python train.py --n_experts=32 --activation="swiglu" --routed_scale=1.0 --norm="rmsnorm" --positions="rope" --rope_base=10000.0 --init="uniform" --init_std_down=0.0 --final_lr_fraction=0.0 --batch_tokens=65536 --train_tokens=324000000 --dataset="wikipedia_en"
Below are experts of layer 2 (counted from 0) of a mixture-of-experts language model. Rows are named router (the router's row for the expert), gate (a neuron's input weights, with its number), up (a neuron's input weights, with its number), down (a neuron's output weights, with its number) and show model dimensions 0-95. Each number is 128 + 32 x the weight over its row's rms, rounded and kept within 0 to 255. Numbers have three digits each.
After each expert's rows: "comes before" lists some tokens at least twice as common just after its tokens as in all text. This comes from a sample of Wikipedia text that the model never trained on. Tokens count by the router's weight.

# expert 16
router:115145090166156136151131171132142159157117076119134186038163117122152135133126163084143151168100144109083173121129093164101117138145147136111166081156141092161173165079100099134154180140080181108118093126122165155072152123185161109149111216164139115088162132159115103130145149203146117161
gate2:151087089140113127167178113151131069135137174099104080105156099155186152148103167163085110142119123110131097134158102134122166096119144186153132179106107052179103158134080129075150125110158126190173105077120090168113075186192150124097177100102109144102141172135125129077125146099166126115
up2:125095175132120120131173142138114158117112106119102153077155086076080140166107126193110140142104090091106102158180116126094106122101131134114126119106072167144146097100162142098182107174153147181156110122136217117082172140097164088101178147077137156114180135074199124109101171166091120167
down2:123158133107112098094156093152184141106081101051167218144127100140078144125121119146170115143131098177180191088114121092121161156142144080111146120157153157103127067130103085139127159168123166096158100163169168143132174141132111082125149119090175089108150109101191093176175129114110124088
comes before: " The", " He", " In", " It", " was", " This"

# expert 0
router:123134072171134113062114107139138066143092120128147118149126123174076059131098103134070135192100154096114139128157183120135111129116083145164166089157162144104164198136123075109065128122091107137122103117090116123102148129100079115118169113096121098136119128187203126128104140123109173039
gate2:113164134123156139089141074117119086103123141129080193088129114138143080121073109142104158065162145103166138109124129155139133149130203173140124167080103090096097135162199111158115124159123093085106107062113122103080107119164143084137078087142129181130111034137130148126110160122070168139
up2:121115121131136142141201169137142125089097134187159108145161149190090139057102123108144168143151175126121199106188103083119132112140103082114111146052073123109064098096130168174152175095142136163129159137110131166170142073109093069130165133096153136111081130137082150148105175116128142134
down2:233118103125074095175131140124113180117116128105137152125150142127128133086104135127173072106144153160132096122146130160077185136135214097161080138075124148112091081085126138151135146106167242132174182164141120151087123128125128137151121122102116113104142139118178155092167112140157118089
comes before: " by", " in", " to", " the", " on", " a"

# expert 12
router:114143125180096089110123083130100086119118161106146115059144162116146114130165093144078137117083153120106139180099104156108119136146136156139140160156171141125158176096111113212075215080105101171134114115149175126085166126106090161100128210167118142139125151194167105107142179128123098089
gate2:107128135163137125140127164175164158130137133100099125121101080167169106149171099153159161167146147161040171117102140111123126163099145140120097050100115197120147120205094125088147130070135151123108128153186140102096170118101100174199133112124105072106127086107121080137111162185170111102
up2:054166133135146100087110122149148137140092113135099110114130077109139140159149136131099137156093116172095117136133072194124132171176120090195170094108224113150120150088125081168078108087129112210153135104151162131119077069087113123144118182103093187155106112141120154128166141120124159133
down2:101146127145136109102098142122133161134134147163086126106151075125082108150116146087126139145084068136112127124159091219168116161133130041155131108108165089168097140148124107158123153103094132191118127113099181086122134084122114117145073171112131181187078088193118117112184206134128153124
comes before: " the", " a", " his", " be", " its", " their"

# expert 2
router:120085113157090112081115156141124066120080171116088149057165189158141092154101123146105176196095182135108175168136175092073103176150091161138131138118097111109124112073130132112093121128148159081137128155165163129073162137124142102118146123108069164177117178132192150083112135121158114138
gate2:127124122156164099113097176069098151107082215147067164087125170147114140121045138151106138125130112099141127161046110069074084146131165151133139119135077118084126176084117115072145084120138132141112105147070157127172087138188092085142155124158129110127126085125127123119124185141147133118
up2:060125110145187123128090177074116155100066168138131163104120198173179128165035152123134155131132105128141115141074106080097077150112084170161135136147095097062091131079090116097144079130135159156102083146089128120155116115139112081127200110129105141127130100153096151105120157127121111130
down2:236103165065136076096156116117128181151148120126130154135115125141114125134088150116110118051132148164092171156139120083111169142154081152161118129118140159170191132081095139112126137108137156084109114117175120052158078115101144163116110098133180065130078129182096169119105092114151135132
comes before: "ing", " of", " to", "ed", "s", "ers"

# expert 1
router:102121135137116111136146145143154091118138184145148129141097149112091103126187135184114144138126149099148127119102115113096126155168123140193147169156163135095186169087159028176140158098097162089145110143110146138148206154174165108077081173172060087123164105149146112138159171131182162110
gate0:116170176079146165136111127113134102141147139168185157122158148096098156154122145094109132115129112139093110119133112136099113105141190103107187114124030094217145155160144099139078138177094201104178134083127113154176171118153137065171107187141156114148071101151109144115135120159108139114
up0:123102156086178138110167168112181125147125112171162137085101134093062141134080125115110146085117154122109123096127133154079144051137103116079172117122081091171105134152091097098060126145060197158111121144134131145114067036157142135156128126123084126122089130122108199124111111168107133136
down0:059126102138184111125197167114114072184099095129107086127130087110157092105147190076150132122159172124122155088118056140106087106131098117132140076078143131177085105091137185085103099144098162125112142154154115106163122043092134093136162125103114155147108094167090167128138101124113098150
comes before: " ", " —", " +", " −", " .", " MPC"

# expert 5
router:121147155163144096099118095165091125170082094176162192077145120133097114125125161119125068157100122147076167141170151128101137127173092114170180080158093129154164134110161041126132141140099086131167146182130089106124175121074164111131069105136088160104166169123160116132120144122179070159
gate2:134111130082102101124164135104084154190177152149134134089045130130168110095102140096158162163113141103158169137080120125140081137108122153118113122133134149177143139125150143175129180100158077211108109105149156138122130114086104086087169076104083113097136202107163143139132081125213099094
up2:143142145068147163069090150135187166155152140133133097125100054167123103162127144138101108133137185147153127127144165111177124165171086116145112103177095136139156112121095127115095148148075117161123090124124092160137135157113105127131115107125087069117118097184168051208193102164194150099
down2:132209136187159198175203132110161098157091114088121134101121175181117158123165163135154095115071137110179071133120105119088115121082107193140139140093151121162114112173178124126102117134156134164128097138157132074114120146174135125082155157173105059091152132146145168132125103163137160100
comes before: " of", ":", ",", " in", "\n", " and"

# expert 17
router:113062075117183143087148128172142120157092153121103115073187145119133077135117130184096118177078121138118143166170137122101098158173069149196102135143111101207169174058128110136112165096116146132158136132127103108112124168149117094123072167102112119114108172180124149156067128163157137130
gate10:099117167158061125117128150148127108138125118124111087172081099172152123121087101130169136169129156104134116211091125104077187108167111167138103122129155141098143106133115070140135188102154140172072083190115128143159069110138132180193103129163080159122119126060153133096138155159157191129
up10:168116120146129112107075083137121094141108149141165145127135151160126171156163146096108114116150147092108099097206128189137133186076108084138125096100085096133159042151154149114112085181141096124176138115090107102176156071086118100129092125134183147216104120159126089152108125176097096142
down10:131142123151147166153070077135149117152153080155090113135124115174103147136182129150081099058156156130171127110069201119075166134092070125182167124084154079107186088118114148137132132061108116132186106151150119151133151147122130109069113103127151116101092136091167173142101082097080146146
comes before: "0", "1", "9", "2", "3", "8"

# expert 25
router:093079101128077162067153157103134136176083101146141107094130110145155089106127148151120076164086140149127109191140137140168117117180108129118086131179089100128107160085171129161122130086184149142178136106142085168126105154176161182135164181111124117087130175175109148094091147172188067112
gate8:109083116125099110125107143162098040160101103089156125084133019174114066095215099173120080125150142119106148109132109123153175106145101045094138109128132110139162123095123145139130169122150144156157134128144105144141143162141154115095166099141124071102110165143109125121170191079118138162
up8:178182162167134139097096130136127155082190143114164083139162189084159175118115106134088202127166118113135127098196082105118109118079106160147115114064158213131146126104069110115138120175162147138126110114133161143081154118167079143057123105128122150150129086102147135138094118087111160148
down8:139136107111067121146096136148182111106177103114112123150123095130172130158132120174088125071141078180101110169094099146196119120136115068144101109149144124121156052135083078218126175119159089102116117114114105128109081184154159111131181128177173126159138155124125042120137110128103100144
comes before: " |", "–", ",", ")", "5", ")\n"

# expert 29
router:117072072119182137081151127177143120155085155120090114071186147119130081136115136186099113173078128132116145161163142118102099152166066149197101133138113094206171170060115113137111160096115139125160134136130099101106124166152117096124074166106115119111105173181121148154069123166162141130
gate10:102125161139124171164076104102156105138144120110183114093081136095202125100200109170165123135107136112138109144091135148181173099073141120108181086144104087179110155123108077145142157148141128138070082172156164203150111181148163123133142141106093092129105164140096149090087127200104122118
up10:095133150181091105118084118125137163174113103175106129136098164178167134103191107154162091136142078134089096133045193130214172139116099135137131068127145109109096102129118148151126110136159111139119158155088143163155119137138151189126125150099109140156104140175068139194136045161114110123
down10:093096113139130091155151084152095115104134101099104138096107103164154126206132083193133144229180165146058106160100129155141096067124150066119105119148162150119157222144150091084117126117126097122137130093085131112143069140101135127135121135089107083105151155084121144081115154128104111126
comes before: "1", "2", "0", "3", "4", "6"

# expert 8
router:132072159097079108123121104122173121183100151169086115097171156093143142144125151157085147119110157132094149131112086099118078117173102093146142079154147039131099174144138075115103212071126138133142142139063182140117140115165173111165122158160144121143126135177153119137133184186142072138
gate2:161067151120085139146135150114108117078088138126142121130179134155164146139082153133057070177130142143136119177102147172141121108144168135163100122150106116112068101083159132077137154055108137159088116132082158117129111177074084159138178146165165151119204073127126170146149118058138101117
up2:107170080113186129112151082166145122178142134114127121135113133107118137140188110123197184079114124067133151102135137059153134121121065118103173133127117141152199134174138099175096120168138121111172133122181123132131139087195146064085091132114108102144063179165122086090115153176103129125
down2:140144156125155115115125129145145107146137134098112066115129094137112158116172165150129056121154134080144120086115119193109080159147107151109113139135174086099147116094111178183135096105164099046135102104105162085091116197132123106135151202058162146116146106116152183150122121099063061104
comes before: " and", " ", " which", " but", " the", " he"

# expert 9
router:088103090130170120130159094166084120137149114168093128117132192105154144153181133157095146128094099117135185185119127117093131147165098089185097137097114156167111169124102145103096170118161148175181058115056147087129141102162140109091090162095082167152102153195108164136082164151112161141
gate8:095125119134153107069140109135102151087128174130118193092086136114097104135099141129127194156129116129138109131122114087122165106132110125230116105139121130077140151153143098112149137178165126074193152107179099099086167130177089207049199124114125133137125134130165132124081129105084157092
up8:124157118179136146174113120148209111129105139124120125113184156127085180133118129116149121087148134133098063126158054120099141068137135147147185098104140173088155113176141138158163113120058173065099139214133127141187104098120120083131082122118144112134131169161152162150179091144128091157
down8:128128090116142137100126104139173120158149150147105147138168104118095193134087049138165129117140128115099127061106068153096119131149135152154205149106081139127094085181167094182160115133120092088121117147135130127165147124060134094106057078137140158185111201139114190120122071152119121142
comes before: "0", "1", "9", "2", " |", "8"

# expert 3
router:104148159176159083128150142126143075172138160120084114097104190089073149158106167173078134186142155109141092168138089172122136168138094157125164149128156142150130158105140032130078116141143149153131113121148172167114164182154118165101138172149108118092160143174103115071105145167097123058
gate2:121151076120112122147136161139167171096150093175077133117137115107162174106118121067134148116085163095113141116141117138133085135070112159145181104108118132215135113148139145106126080104101116076177146133153174101109123102065146127094082193136141176133131108128146202139231100156108097121
up2:169088146167149127080084094138103084118128133064174149112131203213100105130142104170133161107144109099080116142146158127172162148190145092088104119106190114042089118098123101079153165113120145114119114126087138174110139119136136151062159115116114116102086104131103070117077112124143144108
down2:175167101105147135091177091185085148154082113142143089123102110098163185126165127045163092161141177084123116151086103156098163175108111163221186119075126109154104101113147111144109141085153127090161132171117105145167132126067107146107121137163109163114126101156076109134177117153116127149
comes before: "-", "|", "==", "The", "===", "In"

# expert 19
router:041132113190157167158151145133130130140099119162149117089158208105152144090164128104137143151081072167136144190184158111098083155086116075191113145098095117150116176103173119110116111099177136164150084115116128144118138121120095117127147157132139129119112108223141157124068153136159172133
gate2:111073059077179150119094157128080112166117136091097107075081108151166097188152156080123159123108123120123118173097139180174173104139104132097125132137164095054110127077105097123120098106138115055171122144121130122164120121192147125139163080147113079153144101089074158103155154083152130133
up2:180132166193087101141153223162145141158150080081139154107185162130145147112123086117115122129127151102141112063121145146157122121146080102146140076168053141197157102119130128116134133146157155174105143100153085178090151106157136098138104107065100115166103144159148082110140174170094094146
down2:154142186160098098094165179144136151115170116097138155121127174101145103148075108076107110185135166154161120112100100076156112119165118133084150068140105189179116095083138103135114126116095148124112097134128105093121138139131208130098161105101082168147125112161206106085147150176120051173
comes before: "9", "8", "7", "6", "5", "4"

# expert 28
router:120066076116179139088148132176144119162084154117096109075183148114134081143107136191097111175078124134110149161163146111103096145164062155192097134142114096209168174061110115135110161095111137126161131136134099108106118167152121099123085171098118123112109174183123148149073118162163139131
gate10:105116071083096115166104138130167109092135083156157175126149133133149138080195186170091143081102140099162114127121137150100173140116126137132136094138114154069073160122073158160147103149138123167160110179107111096156135162102129095093137159130138128180158128104102170091172181225166139074
up10:165117083153152092089199112180072083166096194140148115132114164154111136109121110132114111109095068179110132151129165127077153163149105174143108125159169100107107127144122111102150115138153124104130146124062072153096099078111122113097110128170071139148086076097110153116205162166062094122
down10:154134133091176112151124088139157201076123134128157160179135108165120154152116100110165077157162119144131134145121162122172172147158092137142094124073188113089116154059149126138169067099080118090190122084109117090112189110102159172085133105123160158160137081139078121161160130161070142107
comes before: " ", "1", "2", "|", "born", " as"

# expert 11
router:093101112094134135088101086142150087124077179096103076063184134111096130135135141104170120161063095109082147161168143145127096120149149151208107131116165142195111126054128135176062148065117149151183168137145161126095145133134095187147133168157122158075109127126138142124099122130142116093
gate2:037140046098163061123106134128154124105111083124107152147165078148075143111060130203121150157162132136169177138113160165086091111118120134171129148120106110072125094134130089142125101109150143154146066178175110142100110136155084163141125127097183074111158080095129145154126112118139115155
up2:181120126143171115175095119109120110128091137139126103114121052193146203148065162121080152116094142134098101075131098154157163112073137109174118131161113129111149131115162151170129098162107103181198106059121117134115152106140145104080098116081114126073211158131147105076144153143112096126
down2:147185122151146137146115184107149102104126100099145100151179091097163131168100171135156123099129101112064120146149184165083105107156122102125139088130142135138151090134120093163146138100062152137121051098118033126105151105152192159117132169073125124092136101117122192174110130122195115072
comes before: " the", " a", " his", " he", " an", " well"